python train.py --d_expert=64 --activation="relu" --normalize_top_k=true --lr=0.00212 --seq_len=512 --train_tokens=239900000 --dataset="wikipedia_en"
Below are experts of layer 8 (counted from 0) of a mixture-of-experts language model. Rows are named router (the router's row for the expert) and show model dimensions 240-319. Each number is 50 + 12 x the weight over its row's rms, rounded and kept within 0 to 99.
After each expert's rows: "comes after" lists some tokens at least twice as common just before its tokens as in all text. This comes from a sample of Wikipedia text that the model never trained on. Tokens count by the router's weight.

# expert 20
router:56 61 57 34 54 33 63 43 50 65 68 30 48 60 66 35 50 53 70 47 46 65 51 60 68 54 47 48 46 51 50 30 57 30 66 76 24 52 45 61 26 43 51 53 33 76 57 54 39 48 76 50 51 35 47 45 54 45 34 49 32 55 46 39 65 67 48 32 27 50 59 60 40 66 51 55 45 49 49 31
comes after: " |", ";", ":", ")", "}", " /"

# expert 1
router:68 64 66 71 38 37 45 40 48 59 52 40 71 27 50 49 60 33 26 75 33 57 62 75 60 43 48 64 39 57 49 83 53 48 38 29 38 63 32 64 46 46 49 59 46 61 26 54 62 49 46 65 49 52 48 46 40 54 39 38 28 51 51 41 61 47 58 49 64 50 30 63 49 62 53 54 45 27 46 37
comes after: " |\n", "\n", ".\n", ")\n", ".\n\n", " also"

# expert 21
router:67 36 29 39 30 47 41 50 57 39 36 48 42 69 42 52 46 63 29 52 46 59 42 46 64 65 67 68 43 47 37 44 49 64 61 66 66 42 38 47 83 61 48 59 53 88 56 30 69 50 55 37 50 53 31 49 55 55 19 74 59 58 49 39 47 49 52 41 53 49 62 43 50 65 60 46 45 44 55 50
comes after: " |", ",", " and", "-", " to", " by"

# expert 36
router:50 41 45 45 70 58 44 70 65 45 39 62 65 50 53 42 49 46 69 47 60 67 43 40 43 40 46 51 50 40 45 55 24 62 52 51 39 46 72 60 51 30 43 49 49 42 80 51 54 69 36 56 47 60 62 51 36 37 50 52 44 41 52 79 65 42 29 43 50 43 46 54 53 36 38 48 58 29 41 50
comes after: " ", " |", "|", " \"", "1", "2"

# expert 5
router:32 67 67 37 64 64 53 36 47 42 74 58 55 43 35 45 44 46 44 51 26 39 59 40 69 53 58 45 56 37 42 48 45 28 64 32 34 70 43 46 45 52 44 28 55 24 33 18 31 72 58 67 49 52 35 63 47 47 45 55 75 57 29 67 51 58 61 38 36 45 65 24 43 44 47 54 51 60 71 50
comes after: "|", " ", "\n", " |", ".", " |\n"

# expert 3
router:41 48 34 62 49 60 48 70 58 55 52 53 23 45 58 41 60 53 48 34 47 40 58 38 49 68 68 42 73 56 53 64 49 47 25 54 52 38 21 47 51 34 44 34 49 68 49 47 68 42 50 45 52 50 29 30 45 72 55 32 37 47 54 52 42 56 57 54 51 47 27 70 42 44 69 43 37 39 49 45
comes after: " the", " a", " was", " The", "The", " A"

# expert 18
router:48 48 48 62 63 76 62 34 60 45 57 40 48 43 72 49 53 58 59 66 59 70 65 52 48 44 58 81 63 56 57 44 40 47 58 43 50 53 47 80 58 63 78 47 62 34 62 56 50 65 48 39 81 70 65 61 47 32 42 31 64 66 42 56 25 55 56 40 71 56 76 63 52 48 68 66 50 69 77 45
comes after: "-", "\n\n", ":", "|", "==", " •"

# expert 28
router:38 41 43 62 49 40 59 50 41 53 49 43 44 46 54 58 39 40 54 30 74 39 40 38 77 32 72 42 51 66 60 57 43 60 57 61 54 45 65 49 54 29 59 51 62 31 36 26 56 34 62 42 50 25 57 78 58 50 42 59 42 44 62 31 59 57 50 51 56 80 39 52 66 51 46 46 44 51 53 58
comes after: ",", ".", " and", " which", ")", " It"

# expert 35
router:39 57 51 51 64 55 41 66 73 46 31 52 64 54 49 60 50 43 53 48 52 75 38 85 34 40 47 53 47 48 52 37 43 49 54 38 48 38 31 41 53 31 67 28 46 33 44 60 37 38 67 46 55 48 40 47 42 44 55 39 52 48 36 64 61 58 44 34 58 51 32 61 44 81 59 59 27 57 56 48
comes after: "\n", " |\n", ")\n", "2", " in", " as"

# expert 9
router:63 53 39 36 50 47 57 30 64 39 75 53 47 75 63 46 53 48 65 57 49 46 35 62 39 39 62 50 50 32 45 60 55 44 52 41 73 44 31 44 47 52 50 49 54 41 55 45 32 40 17 61 33 59 52 31 63 43 55 58 31 47 41 29 71 49 62 63 46 52 64 63 29 39 33 55 39 49 68 55
comes after: " the", " |", "|", " in", ",", " of"

# expert 15
router:29 25 61 22 56 44 53 50 64 59 27 46 53 39 62 44 38 38 52 46 65 68 53 65 54 42 58 59 58 49 58 46 39 60 57 36 63 49 35 41 39 54 69 53 41 42 36 39 67 46 48 52 57 52 51 54 55 50 78 58 34 54 44 46 51 41 58 60 43 45 34 46 55 50 59 59 32 57 52 47
comes after: "–", "1", "0", "3", "4", "6"

# expert 13
router:42 60 48 44 50 47 58 34 50 58 64 62 51 44 51 31 57 37 80 57 29 51 41 69 37 64 50 60 67 74 51 64 69 54 50 46 63 40 68 54 44 58 31 31 54 55 55 45 52 53 59 46 50 51 37 55 64 52 50 55 70 41 40 34 68 50 53 55 71 52 36 48 47 49 67 58 31 51 55 59
comes after: "0", "5", "6", "7", "4", "8"

# expert 39
router:44 64 59 55 37 42 35 63 36 38 55 64 51 54 52 46 45 69 33 43 59 35 25 43 60 39 55 62 52 56 37 70 40 43 57 21 47 45 57 50 60 52 61 40 41 53 45 54 50 72 33 29 57 46 46 44 47 36 58 57 63 56 57 35 56 60 46 66 63 37 59 54 57 46 31 48 47 44 48 39
comes after: " ", "1", " (", " |", "2", "9"

# expert 31
router:40 37 47 62 75 39 46 42 37 85 39 51 60 45 68 51 31 35 55 44 46 79 45 41 47 60 54 51 66 66 63 64 55 55 50 47 47 36 60 54 46 49 75 40 48 47 45 34 47 39 36 49 30 64 56 68 56 52 63 55 52 65 53 38 36 46 23 53 47 15 50 42 47 33 49 62 37 33 46 35
comes after: " ", "1", "2", "3", ".", "5"

# expert 22
router:27 30 45 68 43 43 37 36 44 44 53 51 62 63 43 50 60 44 76 53 46 58 45 56 47 54 61 53 58 41 45 46 44 72 53 65 37 40 40 40 35 66 27 40 51 52 60 41 21 44 45 64 57 54 47 39 54 54 65 48 61 39 46 54 64 57 42 65 46 47 74 44 60 43 39 32 49 38 48 33
comes after: " ", "–", " (", " in", " In", "In"

# expert 0
router:45 54 43 72 54 36 26 44 50 34 68 54 54 38 36 35 54 64 67 65 66 54 55 52 60 57 54 49 62 41 62 42 41 77 50 39 44 53 64 50 49 45 51 37 50 33 47 51 46 36 47 68 57 53 30 71 65 50 44 84 47 38 48 27 58 48 51 39 60 65 54 49 45 72 57 40 44 25 48 51
comes after: " |", " N", "0", ";", " C", "3"

# expert 19
router:38 72 40 33 49 53 27 52 26 72 47 63 56 36 56 42 43 29 62 53 62 26 28 40 48 48 55 43 56 44 30 75 31 43 30 33 39 51 49 57 23 32 50 46 64 70 33 51 35 54 50 44 54 79 54 40 54 46 67 52 46 58 50 59 46 28 51 56 72 31 63 36 65 33 46 49 37 55 55 45
comes after: "1", "9", "0", " ", "2", " ("

# expert 25
router:36 58 50 68 75 56 42 56 51 59 54 43 56 48 52 71 44 40 39 63 64 57 43 49 54 60 42 73 32 50 47 66 53 37 42 56 70 56 58 56 45 20 74 62 69 50 73 60 50 52 62 39 29 56 47 53 36 50 44 65 25 44 59 31 55 34 63 54 73 37 33 65 62 55 75 38 53 40 45 57
comes after: " of", ".", " the", " with", " as", " to"

# expert 7
router:58 30 24 45 55 62 56 60 62 45 42 51 47 54 48 55 60 70 53 42 60 44 48 58 67 39 55 52 53 29 52 28 51 22 61 63 70 56 66 54 65 45 39 40 61 54 50 50 59 51 57 52 60 48 68 80 78 34 44 37 39 74 53 57 33 40 48 53 55 60 32 25 57 48 50 74 68 44 56 59
comes after: " in", " of", " is", ".\n\n", "\n", " Location"

# expert 38
router:39 41 47 66 39 42 63 62 67 43 37 40 35 53 50 63 58 64 70 42 49 34 60 65 65 67 27 61 71 59 39 44 40 56 78 42 60 34 43 72 46 51 46 27 49 34 58 45 53 38 40 37 67 57 46 43 55 51 52 59 51 39 55 73 55 49 50 59 34 51 54 49 62 41 45 47 71 48 45 48
comes after: " the", ".\n\n", "==", " |\n\n", "===", " on"